Experts of a small language model.
Training: a variant of SOAP for the experts, 324M tokens, 4944 steps.
Below are experts of layer 9 (counted from 0) of a mixture-of-experts language model. Rows are named router (the router's row for the expert) and show model dimensions 0-191. Each number is 128 + 32 x the weight over its row's rms, rounded and kept within 0 to 255.
After each expert's rows: a language model's description of what the expert responds to. This comes from a sample of Wikipedia text that the model never trained on.

# expert 61
router [131 187 111  94 142  71 122 104 150  95 123  91 122 114 171 181 104 145 169 189 134 189 149 110  76 113 145 166 192 145 127 169 134 146 139 111 158 118 132 179  84 119 111 137 153 101 129 180 129 148 107 130 147 173 168 102  90 104 124  83  91  90  87  89  97  97 131 140 184 113 144 159  93 141 132 166  96 167 180  72 157 118  76 118 110  79 189 124 138 145 160 134 105 143 102  84  86 129  94 149 115 136  71 169 107 120 124  72 122  73 144  94 140 181 100 123 111 149 136  60 165 167  65 103 171 105 114 135 113 183 119  70 107 160 166 109 125 112 101  80 124 110 148 122 158  92 142  70 157 150  88 175 120 103 127 109  90 147  86  67 138 119  62 147 175 146  93  99 125 155 126 119 160 108 162 110  91 150  76 162 154 186 137 133 128 155 173 125 157 100 120  82]
Description: Prepositions following a noun or quantity, chiefly of, at, in, by, for, from, as in out of 100, members of, reviews from.

# expert 34
router [162 166 181 156  94 146 119 125  78 154 157 139 157 112 148 143 133 200 126 119 116 162 172 126 125 127 162 126 155 139 117 109 118 156  95  80 139 105 129 112 220 152 145  93 125 142 112 144 129 144 162  93 114 114 158  72 181 153 145 164 123  75 139 119 168 153 104 163  66 113  86  93 101 110  78 134  60  96 154 166 165  62 120 129 128 107 122 111 148 108 145 187 139 114 133 147 146 115 128 109 133  85 117  82 154 107 126  86 155 193 124 104  86  74 149 148 143 152 128 106  85 117  68  77  82 125 116  56 133 158 133 163 128 187 108 214 118 109 140 103  88 117 120 146 155  84 126 120 119 141 135 163  95  81 120  56 153 103 138 174 125 166  55 102 164  57 108  71 123  94 126 134  82 150 125 179 178 119 152 121 180  72 113 130 127  95 137 145 174 119 129 143]
Description: Word-initial prefixes or stems of abstract common words, such as sub, pro, super, inter, ec(umenical), commun(ity).

# expert 39
router [119 130 144 161 154 124 147 148  95 112  88 158 107  88 113  85 152 173 108 138 117 110 134 141 180 120 166 168 148 120 120 112  99 172 140 112 125  89 158 152 184  89  91 119 153 129 164 113  83 119 124 149 151 146 116 136 139 113 121 151 106  67 145 170 105 150 115 120  81 183  59 133  96 116  86 110 122 127 174  95 127  64 141 144 192 151  92 184 153 123 138 149 158  80 126 116 174 109 167 163  85 148 115 145 154 177 126 125 134 191  91 112 135  97 163 153  94 156 118 208 141 106 138  99 105  87 119 144 122 117 108 139 168 168 157 144 162 149 145 149  78  73 145 149 122  96  93 171  78 124  97 115  80 120 148  89 146 109 128 168  82 146  58  93 126  57 207  79 168  46  78 147  96 129  99 164 172  95 127 132 100  54 123 151 161 191  98 156 133 139 157 130]
Description: Evaluative, temporal and ordinal adjectives after an article or possessive, such as original, traditional, previous, modern, first-line.

# expert 7
router [ 76 133 149 154 162 123 134  98 150 110 146 109 115  75 170 145 110  92 124 129 160  87  97 109  96  99 167 169 190 153 139  94 119 130 124 145 117  56  78 108  99 140 113  91  56 113 155 174 118  77  91  98 123 125 154 180 130  59 192 156 137 145  96  92 136 158 145 131 208 184 146  72 104 103 121 142 144  61 105 146 121 109  58 123 120 158 125 101 141 151 151 153 155 119 168 169 101 107 103  99 110 156  76 120 152 162 128 122  96 157 189 186 132 175 133 102 130  92 124 133 148 164 167 141 192  81 127 132  74 168 124 147 105 120 158  75  80  80  68 129 150 144 135 123 168 169 175  72 152 170  92 127 112  96 111 136 123 149 124  85 156 142 139 141 149 142 119 148 127 143 162  78 105 132 189 105 120 133 157 187 129 171 139 112 148 146 160 122  83  73  74 123]
Description: Prepositions and markers opening dates or places, especially (born, Born:, Died:, and on, in, from before dates or towns.

# expert 42
router [128 141 111  56 131 172 134 125 120 148 169 149 100 178 117 178 129 125 122 143 114  62 172 131 103  79 132  84 197 118 179 189 137 169 147 131 163 145  82 113  75 151 148 164  75 114 128  62 154 110 129 126  98 139 134  99 126 132 109 114 108 125 103 126 129 122  51 100  79 160  91 174  80  70 129 109 123  76 110  98 111 141 161 106  94 127 177 153 184 112 132  98 155 140  85 134 158 108  95 116 135 178  94 112 128  81 175 208 165  73 140 150 129 108 133 111 160 111 130 117 140 177 131  88 154  78 101 133 155  88 104 128  86 125 136  83  79 151 152 106 113 128 139 104  70 154 147 144  94 154 109 113  95 166 148  87 170 169  70  94  96 171 151 120 182 170 154  98 135 119 142 177 150 196 168 180 135 149  66 158 109 165 124  81 146 121 115  92 153 111 112 122]
Description: Sentence-level function words: the, his, its, their, whose, and possessive 's after a country or organization name.

# expert 10
router [176 195 126 114 130 120 178  87  89 164  67 178 131 118 151 106 172 139  91 133 127 155 107  90 166 116 141 166  91  73 123  93 115 152 137  88 156  71  87 118  91 135 100 112 124 138 121  87 103 120 125 172 186 191 111 126 142 166  99 134 149  82 153  92 160 144 125 185 125 115 150 132 156  91  97  93 179 113 147 110  91 121 146 188  89 119 158 104  92 109 124  79 142 100 160 163 155 141 140 146 168  86 145 156 178 148 108 170 122 178  98 107 165  94 123  90  89 125 119 153 118 129  97 125  71  88 188 160 122 131 145 144 165 122 118 193 154 127  99 103  94 128 160 174 173 153 138 175  79 152 136  57  89 118 163 167 131  77 157 120  97  94 142  98 100 113 135 149 131 114  70 172 120 106  96 115 169  99  68 112 173 131  86 138 179 123 130 164 211 184 141 139]
Description: Capitalized words inside titles of songs, films, albums and shows, such as Good, Dead, Living, Our, Song, Great.

# expert 50
router [149 116 146 103  90  99 109 122 160 123 132  65 134  83 164 156 101 172 165 117 138 127 144 173 143  99 140 137 177 145 126 194  60 133 102 186 153 153 105 163 161  80  83 101 137  96 175 144  79 112 129  72 100 143 144 154 137 106 100 136 134  92 176  80 103 126 106  85 160  78 150  73 111 169 155 118 161  95 117  93 181 157 112  91 139 115 151 161 151 156 102 112 143 111 137  65  75 122  89 121  80 157  72 133 181 142 149  82 190 118 193 133 151 165 122  97 117 109 117 141 118 184 114  97 169 105 116 167  96 153 163 103 164 130 133  93 118 118 124 133 119  71 137 103 102  93 197 103 132 113 162 169 150  83 132  82 120 149  84 131 125 147  64 127 143  51  83 149 134 104  80 127  84 191 157 127  92  92 174 142 111  89 120 126  66 166 122  96 133 170 118 126]
Description: Prepositions and conjunctions that begin a clause or phrase about time or cause, such as after, during, before, by.

# expert 31
router [139 121 108  65  74 139 136  70 144 119 127 144 114 120  87 176 144 163 117 101 116  98 137 138 144 120 169 142 131 148 157 142 145 139 136 129 153 111 129 142 151 150 143  78 154 108 181 111  86 122  76  72 135 131 159 117 129 116 120 130 181 164 129  68  65 124 140  73  88 104 123 172 181 140  63 208 103 210  94  94 144 158 112  87 104 154  94 194 110 153 158 129 139 104  91  78  82 128  87 133 162 112  94 189 116 150  92 109 104  93 154 138  57 169  83 144 114  73 148 116 135 131 144 110 152 130 124 139  97  81 152 130  77 119 176  86 180 165  94 120 165 149 108 149 114 129 123  92 140 153 140 115 177 159 142  90 112 138 122 147 182 164 180  80 115  69 183  83 131 160 126  79 146 121 184  99 126  86 163 187 134  86 134 129  83 114 133 107 168 132 114  78]
Description: The word as and clause-linking verbs or conjunctions after a subject, such as was, became, called, when, where, because.

# expert 28
router [142  98 124 185 155  87 175 115 161 127 155 137 181 160 147  88 154 122 120 170 178 153 104 113 152 150 129 102  68 146  84 159 143 178  85 147 106 166 134 136 115 172 105 124 122 180 115 114 118  74 144 157 124 121  65 180 122 153  98 161  86  91 137 155 131  77 146 123 133 116 119 157 127 147 176 112 170 102 107 128 126 150 189 181 191 151  79 149 114 142 182  73 115  92  86 191 113  87 146  91  92 119 181 131 146 122 185 119 103  91 134 167 219  96 140 113 124 171  88 125 113 106 151 161  88 119 179 173 132 162 128 181 122 133 132 165 162  74 177 182 151 127  68  88 154  97 142 153 132 142 156 133 145 120 137 147 145 112 139 107 159 119 173 172 152 156 129 126 197 108 144 150 159  88 172 161  78 158 180 115 118 128 174  97 143 113 111 180  95 167 138 143]
Description: Musical key words major and minor after a note name, plus closing quotes, years and remix tags ending song titles or dates.

# expert 45
router [143 154  94 173 143  89 199 192 123  98 148  97 168 122  69 103 158 197 135 146 175 111 141 165  87 163 110  92  63 105 106 107 102 156 127 117 150 126 176 103 132  79 108 136 193 172 114 100 175 111 130 127 107 162  92 178  71 171  88 168  85 164 168 145 121  99 151 103  92 169 108 150 152  94 179 137 153 132 161 138 111 153 182 140 107 175 136  66 103 186 103 119  99 131 102 150 107  93 148 109 183 155 150 124  94 149 151 171 130 149 148 131 154 107 180 171  86 116 103 107 137 147 147 184 169 159 157  99 131  85  59 150 173  91  99 153 141 147  92 132 104 106  72  86  78 137 137 133 149 142 111 119 169  90  79 156  82 141 119  79 153 129 144 159 114 148 134 180 108 143 120  87 134 155  93 170 137 112 161  93  75 126 158 169 155 144  74 136 115 162 141 133]
Description: Capital letters ending abbreviations and initials, such as BC, BCE, M.L.A., 5-HT2C, plus stray Greek and Hebrew letters.

# expert 8
router [129 203  79 138 130 113 123 134 101 130 172 165 163 180 103 128 156 103 102 114 150  77 185 128 129 140 146  57  89 102 155  98 100  99 166 125 146 191 174 165 100 171 109 160 129 112  98 152 111 107 166 130 143 167 140 112 109 182 163 129  81 149 138 155 105 134 169 160 147 112 146 151 101  89 175 171  81 112 178 155 103  97  99 152 100 139 150  52 155 155  95 122 160 122 166 146 122  88 128 130 168  80 148 136 120 157 102  99  87 158 112 163  76 153 169 172 144 126 156 143 114 168 137 132 104 111 113  93 170 127 105 149 181  86 113 165 145 175  76 111 163 187 114 161  81  94 159  89  98 122  89 106 155  95  90 122 129 139 125  91  87  91 101  60  75  63  81 148  97 115 135  89  80 115 129 108 166  94  76  96 168 132  82 146 129 162 123 136 169 154 165 178]
Description: Single capital-letter tokens starting a name or word, usually after "the", "of" or a list dash, such as G in Gansu, K, P.

# expert 49
router [ 81 169 133 174  83 136 101 191 151 151 134 117 160 145 131 104 163 121  93  81 117 128 144 119 155 171 141 112  88  59 151 115 158  93  89 147 195 122 104 170 129 146  59 180 116 139  91  99 127 148 132 171  93 160 115 119 143 124 186 126  44 209 167 155 180 118 119 137 119 142 154 157 135 159 172 141 168  68 165 188  98 108 117 150 143  97 104 130 162 109  92 105 168 107 105 161 161 128 130 147 141 101 165 116  68 189  89 159  95  77 134 108 153 132 133  38  99  91 123 149 144 126 144  96 158 165 169  88 121 119 167 142 136 157 114 155 123 125 109 133 155 148 114 105  63 127  95  89 103 139 106 139 156 102 147 154 152 130 166 159  98 115  88 119  45 106 134 111 118 158 179 131 151 130  94 140 136 136 143  95  73  72 131 105  72 163 154 115 125 182  79 104]
Description: First word piece of place or person names after of, in or a table bar, such as Ke of Kefalonia, La of Laos, Sh.

# expert 1
router [126  83 136 160 191  78 123 209 120 174 134 105 118 124 157 135 131 102 139 148  94 124 109  98 100 115  92 134  91  78  89  89 153 179 107 102 174  73 126  93 115 138 184 161 141 142  94 155 155 145  80 104  53  80 158 114 133 133 138 143 128  99  97 108 138 118 112  90 140 140 115 146 176  54  99 109 162 101 142 167 104 141 161 115  79 139 114 163  97 149 172 103 145 123 197 118 127  92 116 179 126  95 153 136 126  88  74 134 120 152 101 178 146  79 169 173 199  98 156  95 138 174  92 130 106 106 112 106 116 116 106 155 118 173 163 130 161  80 159 140 122 100 103  95 202 174 111 134 113 129  75 195 124 179 164 165  65 141 133 138  93  74 158 175 130  86 127  74 119  75 180 167 148 160 113 156 136 157 141  99 130  99 156 104 147  91 112 167 121 118 151 130]
Description: Header words in tables and infobox field labels, such as Candidate, Votes, State, Date, or Career highlights and Produced by.

# expert 15
router [ 96 179 101 162  89 100  97 140 122 107 110 146 144 102  99  69 188 110 154 124 143 126 182 171 137 162  72  64 125  87 162 126  99  90  89 177 181  83 106 137 187  69  91 119 170 132  85 153 128  95 140 152  77 141 114 185 144 150 122 134 133 116 140 134 159 141 101 143 108 158 166 151 151 117 166 146  80  53 178 156 127  70 155 134  91  67 107 157 135 154 135  84 139 100  75 152 149 168 183  64 109 133 159 134 126 131 131 140  98 102  91  82 113 146 136 105 136 115 146 105 157 142  84  61  79 108 130  86 101 161 139 150 166 156 165 184 115 126 137 140  92  98 169 135  99  75 154 142 135 146 146 109 194  65 136 185 127 146 144 143 176 138 103  82 146  72  95 160 132 151  83 174 132 129 154 125 182  97 100  90 127  81 159 103 124 135 109 143 159 131 107 162]
Description: First or second syllable fragments of proper names after a capital letter, such as Hong, P-ak-istan, Aust-ro, Y-em-en.

# expert 4
router [177 136 137 115 104 139 141 166  96 134  86 143 175 134  79 164 152 148 106  93 156  85 170 119 116 136 125 100 136  69 191 171  90 152 115 113 157 157 158 101 152 155  99 141 155 112 118 108 162 138 169  87  69 123 175  99 176 169 186  82 130  65 184  96 140 149  81 160  92 130  83 142  88 119 133 150 123 113 184 152 148  52 115 167 120 127 165  96 140 131 157 160 139 145 133 143 150 120 188 131 116 114 156  68  69 136 112 129 140 139  95 124 114 110 170 123 123 121 141 150  82 128  94  82 131  97  76 122 178 143 130 146 149 148 100 169  96 143  92 115 106 178 128 128  61  81 127  81  75  91 103 120 172 112 115 171 123 149 144 130  68  92  92  53 161  94 127 104  94  69 175 124 110 162 100 146 133  84  74 126 179  70  98 166 104 130  96 145 146  87 131 172]
Description: Opening lowercase fragments of longer common words, often consonant clusters, as in sc, cl, ph, exp, dep (physics, hitting, caretaker).

# expert 47
router [ 97 161  99 132 141  83 103 131 116 170  61 181 169 113 126 116 133 129  89 138 147  93 110 122 119 170 208  96  91  92 187 129 125 105 128 111 162 136 113 142 172 141 101 125 104  87 124  71 136 106 162 113 190  90 159  69 161 162 153 108 142 138 121 169 159 159 114 190 126 137 133 126 104 171 129 192 105  78 148 144 115 101 133 106 156 124 132 146 147  86 146 164 166 127 115 151 131 159 163 154 151 109 145 109  65 128 139  95 107  75 109 133 105 137 108  82  90 125 145 189 113 101  74 145 108 136 118 112 128 156 170 166 147 162 122 200 105 136 136 124 114 169 187 104 119 176 123 133  42  74 113 167  94 145 129 106 126 158 159 171  67 126  64 146 121 115  76 107 110 148 149  82 103 109  66 157 114 109 135 139 118  48 146 222  84  95 124 141 127 167  97  97]
Description: First fragment of a word split into pieces, often foreign name prefixes and particles, such as San, del, Abu, san(ctum), Pra(irie).

# expert 43
router [178 114 166 124  69 163 152 172 110  67 143 108 113 163 122 108  93 131 107 119 104 128 115 174 147 126 185 132 158  96 144  88  89  57  97  96 123 150  96 179  97 116 132 146 108 154  74 174 173 162 144 101  87 119 135  84 163 149 171 126  93 157 154 147  71  93 169 111 163 158 104 143  75 144 143 194 101 186 132 169 142  94 150 165 129 149 131  78 137  67 125 102 142 157 137 115 129  94 146 121 164 118 167 159 107 125  88 157 131 135 138 132 162 117 184 163 182 187 104  89 171 186 193 135 106 179 130  95  95  71  93 126 105 125 114 143 109 128 176 110 148  72 146 102 113  94 159 126 160 109 152  82 127 132  65 160  95 101 157 154 146 110 137 139 101 112  59 168 124 103  84 151 137  80 104 129 121 124 154 137  93 140 131 163 174 159  90 156  79  51 120 149]
Description: Whole numbers or leading digits of numbers in tables, ages, counts and years, such as 34 years, 5 kilometer, 19 in 1957.

# expert 57
router [100  97 134 173 183 110 159 157 146 157 171 129 111 124 136  90 168 107 113 125 146 159 131  87 142 126 101 113  89 145 132 104 177 154  68 122 183 152 101 125  94 160 118  82 100 177  94 133  96  92 101 172  77 154  94 183 171 102 104 146  77  83 174 210 104  85 134 130 166 133 120 121 108 111 175  87 140 100 170 132 118 189 149 163 158 114 110 149  78 121 155 102 127  91  95 172  86 122 101  88  71 132 181 118 142 148 148 128 124 125 123 138 191  74 144  75 108 150  96  78  92  97 158 151 157 126 173 176 175 171 151 156 149 170 128 176 155  83 104 138 139 146 114 112 124 107 102 157 158 149 180 176 123 139 127 125 152  83 154  75  88  93 162 159 160 144 170 117 162 124 135 118 155  70 152 153 101 146 134 111 102 110 186  62 183 105 133 166 130 185 108  92]
Description: Capitalized words naming sports, events and organizations, such as Football, Olympic, UEFA, Baseball, Summer, preceding League or Cup.

# expert 58
router [167 163 164 146 118  87  92 195  84 117  93 107 109 151 148  87 143 156 170 121  98 166 154 129 129 165  87 163  87 145 129 107 167 102 137 153 127  48  89 154 124 102 170 154 176 147  84 128 132 140 111 122 168 141 152 166 147 157 154 145 143 108  72 152 178 151  84 102 151 127 174 127 129 134 110  77 139  73 147 104 109 115 145 141  96  81  91 160 121 145 124 100 153 141 150 127 175 184 172 119 184 136 147 138 161  65  78  99 126 146 126  72  81 112 117 149 176  94  82 130 135 112  77 152 156  96 169 151  72 168 111 123 124 172  90 176 193 108  95 169  96  74 119 135 181  77 131 143 138 160  97  86 119 144 128 130 170  72 140 123  90 185 109 110 127 109 107  86 146 113 133 113 159  98  88  59 161 128  75  69 150 135  68  99 111 170 176 155 143 128 148 121]
Description: Short common concrete nouns or first pieces of compounds, such as light, hand, wind, seed, star, ward(robe), ship(wreck).

# expert 55
router [144 166 124 145 100 166 146 136  94 108  69 173 114 108 120 125  71 179  98 164 128 195 136 156 192 154  93 116 122 151 107  64  90 165 183 105 159 140 187 121 178 119 103 143 107 117 133 124 123 119 132 111 145 109 152 121 131 143 125 136 199  96 101  95 148 179 119 138  73  51 153 142  99 107 105 135 107 111 150 106  98  72 139 133  71 179 141  92 157 102 121 180 117 180 124 123 171 178 137 125  59 167 146 156 148 145 116 152 158 159  58 106  83 134 150 145 150 176 184 168 125  85  83  80  39 138  86  86 115 142 116 142 148 142 143 173  87 168 162 152 137 127 168 101 122  81 130 121 126 138 113 115 132 131 157 146 147 118 148 165 155 111  53 131 162  64 137  82 147 123 119 138 113 195  72 115 151  83 138 103 159 104 143 166  73 145 149 140 119 122 136 113]
Description: Prefix and inner syllable pieces of ordinary longer words, such as res, tra, cons, and ra in embraced or retracted.

# expert 18
router [124 134 149 119 163 107 120 101  93 187 191  78 137 126 136 150 110 110 129 111 156  75 109  53  79 142 166  70  65 140 108 123  84 133 122  98 109 183 155  65 102 153 157  97  93 159 144  86 102 117 134  57 134 131 101  83 130 197 167 145 107 123 141 113 141 139 214  97 110 136 169 140 139  86 189 130 109 174 168 165 156 139 109 129 121 190 104 134  96 164 110  97 133 159 175 170 163 139 160 149 133 123 124  87  96 127 157 118  98 100 180 152  68 135 131 116 177 106 128 116 121 103 125 165 155  86 137 161 197 135 162 152  94  83  89 116 100 103 103 133 123 118 117 131 152 218 179 165 151 131  75 170 176  88 103 107 110  96 177 112 104  64 123 179 100 142 130 146  78 159 158 113 145 112 145 153 121 167 116 131 169 154 143 152 150 127 118  87 103 144 158 148]
Description: Opening parenthesis fused with a capital letter right after a person's name, as in (B, (M, (incumbent), plus name-suffix capitals like Jr.

# expert 19
router [181  92 126 142 170 129 140  98  78 114 119 159  86 151 143 101 144 148 107 112 103 183 121 159  81 148 185  93 190 151 126 122  91  96  89  89 119 179 108 140 119 120  97 106  83 168 132 156 182 131 130  50  83 106 156 187 137 125 144 161  66 139 120 149 146  70 120 141 177 146  68 155  74 117 147 127 160 163 172 134 120  92 135 105 136 123  93  98 101  70 102 118 125 156  69 116 117  94 172  99 115 183 159 121 112 111 104  57 154  76 117 181 145  91 137 120 120 152 146  89  97 174 155 154 136 171 117 131 123  99 137 132 134  79 122 157 112 142 194 158  89  60 118 111 133 157 122 120 177 134  91 103 163  81 138 145  71  93 153 118 174 127 160 156 155 137  96 162 113 113 139 138  87  85  80 160 131  69 142 105  85  99 157 176 190 141 109 178 130  92 147 166]
Description: Digit pieces inside longer numbers such as coordinate degrees and minutes, CAS numbers, vote counts, match scores and year ranges like –201.

# expert 62
router [107  69 140 170 180  86 174 132 183 144 147 133 162 136 136  79 155  88 144 178 182 159 111 134 151 132 133  91  78 166  83 157 151 149 102 136 123 159 129 114 127 157 116 104 166 184 113  95 126  85 141 121 110 110  61 189 123 146  99 166  93  86 157 159 125 106 120 120 122 140  98 161 112 145 167  91 146 113 116 155 133 165 184 182 147 147  89 140 102 139 160  81 112  96 108 200 128  96 134 101  88 136 186 153 152 140 180 135  87  72 160 154 200  98 144  95 126 169 114 142 107 117 156 157  81 151 159 185 137 150 146 183 115 134 129 158 122  83 186 179 170 106  83  82 160 112 149 129 154 157 166 153 176  93 122 155 154  93 156 104 145 122 174 167 131 120 163 126 201 148 139 173 143 105 169 137  82 152 156 100  80 131 175 117 146 110 133 168  92 197 119 157]
Description: Numbers ending with ".5)" in tables, South Asian name syllables and assorted pronouns and verbs, without a clear common pattern.

# expert 14
router [ 91 150  93 184 105 122 133 127 178 147 166 100  94  80 146 103 149 101 102  99  93  93 143 131  82  87 177 160 135 137 134 103  91 127 108 130  62 164 100  77  91 131 127  68  58 145 144 175 134 131 139 110 133 118 135 165 161  97 193 138 129 190 136 109 141 109 113 108 203 195 108 139 137 118 178 178 170  89 110 168 121  90  89 158 110 145  90 112 110 127 139 171 170 104 132 139 111  80 168 127 121 144  95 117 147 168 147 103  81 114 122 190 152 115  94 140  95 103 100 103 161 126 168 119 184 100 127 143 159 158 155 156 143  98 124 125  91  74 127 101  97 166 128  63 192 167 151 130 149 101 178 153 123  86 108 207 139 161 115  78 161 147 143 159 132 180  97  78  99 158 178 131 105  95 116 102 109 130 159 143 114 144 125 147 199 156 118 166  72  77 103 123]
Description: Month names and day numbers in dates, especially in "Born:" lines and "(born" biography openings, such as 29 July 1876.

# expert 11
router [101 102 190 142 126  78 178 183 102 171 103 114 134 135 181 116 111  93 161  80  75 189 106 131 141 154 138 110 131 105 124 104 166 138  98  87 194 111  99  76 138 176 189 155 203 154 105  81 112 163 141 122  70  81 179 121 109 154 149 146 158  64 109 125 159  90  73 171 157 120 141 148 141  95 100 120 128 118 121 163 131 147 146 136 127 138  85 135  62 152 129  76 145 130 187 102  95  90 111 138 126 128 158 126  85  96 106  54 106 185  61 160 117 101 180 122 141 111 101 124 128 111 134 146 170 150 143 126 112 118 124 131 169 174 121 140 158 110 143 140 146  85  86 147 172 137  96 131 127 134 152 163 155 196 111 197 108  84 116 100  84  86 122 163 120 136 125 136 118  53 172 103 176 177 110 109 123  63 174  94 147 103 139 140 122 122  83 164 149 136 121 117]
Description: Header and label words in infoboxes and tables, such as Preceded, Succeeded, medal, Latino, Species:, Turnout, vote totals.

# expert 23
router [118  93 122 156 138  83 143 178 143 154 107  79 145 125 145 115 196 113 162 131 121 121 124  70 131 151 152 140 112 103 156  85 184 174  87  59 187  98 105 118 136 145 109 135  84 164  92 136  94 154  91 146  84  90 156 127 162 153 106 130  59  97 123 116 118  98 167  84 175 119 154 125 132 110  76  99 133  90 106 156 109 131 135 111 140 103 110 169  70 153 169 160 151 141 164 136  98  98  99 108 117 159 166 103  92 107 152 142 143 161 148 117 132  98 178  60 132  98 105  94 141 119 150 105 133 144  80 102 105 148 187 137 107 208 156 158  95 104 116 134 118 148 104 134  98 135  70 156  86 158  79 185 110 178 148  98 117 123 171 173 127  70 140 134 181 158 190  81 161  71 172 123 156  76  81 168 130 175 153 131 176  68 163 104 166  91 173 148 109 113 134 125]
Description: Words in sports and election tables and headings, such as Team, League, Goals, Candidate, Position:, Division, Bowling.

# expert 46
router [145 188 114 151  83 130  84 147  50 133 164 190 101  96 119 122  99 152 107  81 105 173 155 122 189 173 126 120  87 164 161  95  53  94 118 137 129 101  98  77 129 133 117 139  99 157 113 126 127 125 161 140 165  83 124  85 142 187 132  80 128 114 148  60 182 132 156 166 151 126 168 101 122 178 144 205  83 144 156 154 109  68 116 133 155  97 152 137 139 147 124 152 121 101 127 144 140 159 107 119 150  84 163  91 114  94  97 148 130 159 105  80 121 159  94  92 109 122 175 148 129 102  79 111 134 106  90 142  92 165 160 138 159 114  98 170 137 117  98 133 133 146 149 153 114 165 191 118 164 118 101 156 122 101 183 110 166 187 127 157 120  81 101  77 147 182 114  88  67 157  53 149  79 113  81 111 182  92 169 140 134 146 138 153  75 172 122 119 135 150 113 187]
Description: Opening syllables of Spanish-style or European place and surnames, such as San, Cal, Sal, Mor, El, Del.

# expert 16
router [171 171  76 134 117 131  84 154 102 124 145 162 158 178  99  90 106  86  99 129 142  81 171 142 124 118 196  92  85  94 136 103 103 110 177 142 157 155 172 168 111 132 125 145 158 105 104 179 100 168 180 149 114 177 144 104 143 143 161 120 102 162 117 151 104 129 162 127 153 134 123 152 130 154 182 172 102 136 156 134 128  95  83 120 156 107 135  80 144 163 100 117 117 135 170 156 141 105 160 134 167 111 160 157  75 129  94 106  83 117 143 109  71 141 123 134  92 118 190 146 134 102 147 161 120 145 102  92 146 107 128 146 176  83  92 158 169 180  87 100 184 184 112 153  77  92 120 102 102  95  85 114 165 124  84 166 158 150  92 146  59 144  90  95  61  68 102 193  90 124 165 110 106 157  93 120 166  80  73 125 143 137  57 124  61 125 156 111 171 127 151 183]
Description: Single capital letters or Ch starting unfamiliar proper names of people, taxa, places and shows, such as K-ant, P-áez, Ch-at.

# expert 9
router [137 115 126 166 121  92 173 116 150 126 149 103 164 143  96 120 159 119 110 158 175 110 151 192 131 149 116 107 125 137 118 116  66 143  98 127 149 147 131 117 113 144  92 150 175 193 107  77 184  86 118 125  98 141  81 167 117 167  86 173  99 102 150 174 106  95 134  91  98 175 100 174 145  88 163 114 135 109 155 166 133 190 191 166 162 189 142  83  92 144 155 120 120 111 106 155  93  60 155  81 167 202 162 128 102 141 156 186 132 147 159 109 162  63 193 166 118 158  86 127 126 101 169 169 143 157  98 127 154  86 112 139 112 112  69 144 111 109 131 168 111  90  96  74  60 139 145 103 162 150 155 106 148 112 100 167  96 121 135  98 182 133 174 149 151 177 114 171 130 137  83 101 146 123 149 160 128 141 129  87  87 100 157 144 149 182  78 136  52 127 127 126]
Description: Continuation letters inside uppercase acronyms and codes, such as CC-TV, AA-UP, NCA-P, TF-G, often followed by more capitals or a parenthesis.

# expert 51
router [110 158 137 112 109 180 134  83 156  74 135 141 161 153  80 155  89 181 116  95 132  67 184  74  76 129 165  95 132 162 137 159 162 102 117 117 167 104 173 125  89 143 112  83  82  89 108  95 139 152 142  66 170 134 115 142 171 149 105 174 129 164 104 115  86 152 101 129  71  97 116 163 113 122 151 180 135 139 120 105 127 137  94 136 105 182 187 177 179 132 146 143 124 188 109 176 138 177 179 165 185 110 119  78 100  67 188  83 114 111 116 180  40 175  88 163 144 116 129  77  92 134 161 112  90 102 124 164 170 133 167 177 129 137 113  59  97 110 153 115  78 151 130 145 125 134 188  88 116  83 124 152 163 128 146 161 136  99 166 134 130 118  99 120  90 113 136 154 123 106 134 133 122 122 171 132 134 113 112 181 113 152 114  92  83 118 126  78  77 122 129 115]
Description: Copular and auxiliary verbs right after a subject, like was, is, been, became, plus parentheses and quotation marks opening a gloss.

# expert 6
router [146 105  82  90 154 118  75  83 178 106 156  82  95 138 136  90 144  76 163 154 156  70  59 105  74 170 117 150 112 143  96 141 159 108  79  93  77 190 117 151 158  97 129 131  50 149 137 123 138  91 139  98 151 110 128 158 111 212 108  94  87 188 148 114 101  65 155 105 181 116 141 131 153 146 185  64 184 156  89 108 127 144 137 119  72 105 145 117 152 135 145 137 129 130  74 155 107 119 125  79 157 128 107  99 110 103  97 123 188  70 137 116 167 146 111 103 148 117 115  98 160 154 133 138 148 181 133 162 152 142 142 165  91 160 140 162 131 117  98 133 146 175  93 125 131 186 113 119 166 159 108  99 169  72 117  50  98 170 177  89 154  84 159 161 180 122 192 118 117 140 122 126 124 107 134 128 134 124 146  89 130 139 143  86 185  99 164 119 128  97 112  93]
Description: Pipe and semicolon separators between numeric cells in sports statistics and data tables, plus score-semicolon tokens like 2–1; and —;.

# expert 59
router [ 98  91 151 170 111 109 153 181 112  92 162 132 159 114  76  78 135  73 122 170 185 116 123 148 137 153 131 139  97 178  75 166 154 149 111 152 115 157 135 104 114 118 121 113 144 158  98 125 144  78 165 144 137 101  74 160 103 143 116 156  62 144 144 154 105  81  95  95 161 139 101 106 103 101 177  72 166 138  98 139 110 175 165 165 169  99 124 188  66  90 118  81 130 143  73 145 102 102 108  95  97 166 179  83 170 114 136 156 112  71 162 148 196  94 163 131 146 175 125 108 117 116 153 156  87 149 145 180 115 166 130 174  87 140 129 147 102 122 135 172 181 166  93  85 171 120 143 157 171 124 157 139 180 112 112 123 155 112 145 110 144  83 168 148 138 128 139  85 178 161 132 175 126  96 150 170  80 148 152  94 106 187 142  72 134 103 111 164  85 205 104 157]
Description: Pipe separators and semicolon score cells late in numeric sports result tables, such as set scores, totals, and 1–1;.

# expert 48
router [125  72 115 158 174  87 150 111 146 155 140 105 139 181 140  97 130  86 143 179 180 123 119 133 145 128  97 108  76 121  62 137 135 182 113 157 153 172 124 105  98 152 138 119 106 189 122 114 109  80 115 115 116 100  65 175 114 131 120 157  88  98 154 173 135  95 111 116 134 115 126 175 108 144 171  87 156 141 134 120 161 177 176 178 135 101  98 162 116 148 157  77 114  89 108 189 129  82 129  88 126 143 206 140 127 154 186 142 137  73 188 165 190 115 119  93 137 178  96 106 112 128 170 141 109 124 140 153 135 176 145 174 123 123 143 178 139 105 162 171 160 107  80  75 136  91 126 138 137 137 175 134 176  98 139 145 135 108 169 132 151 115 166 172 161 121 130 111 197 125 159 167 163 139 151 119  71 137 165  94 125 170 183  48 128 108 127 154  67 189  87 164]
Description: W result marks in game-log tables, stat decimals, and sports-prose words like scored, scoring, losing, season.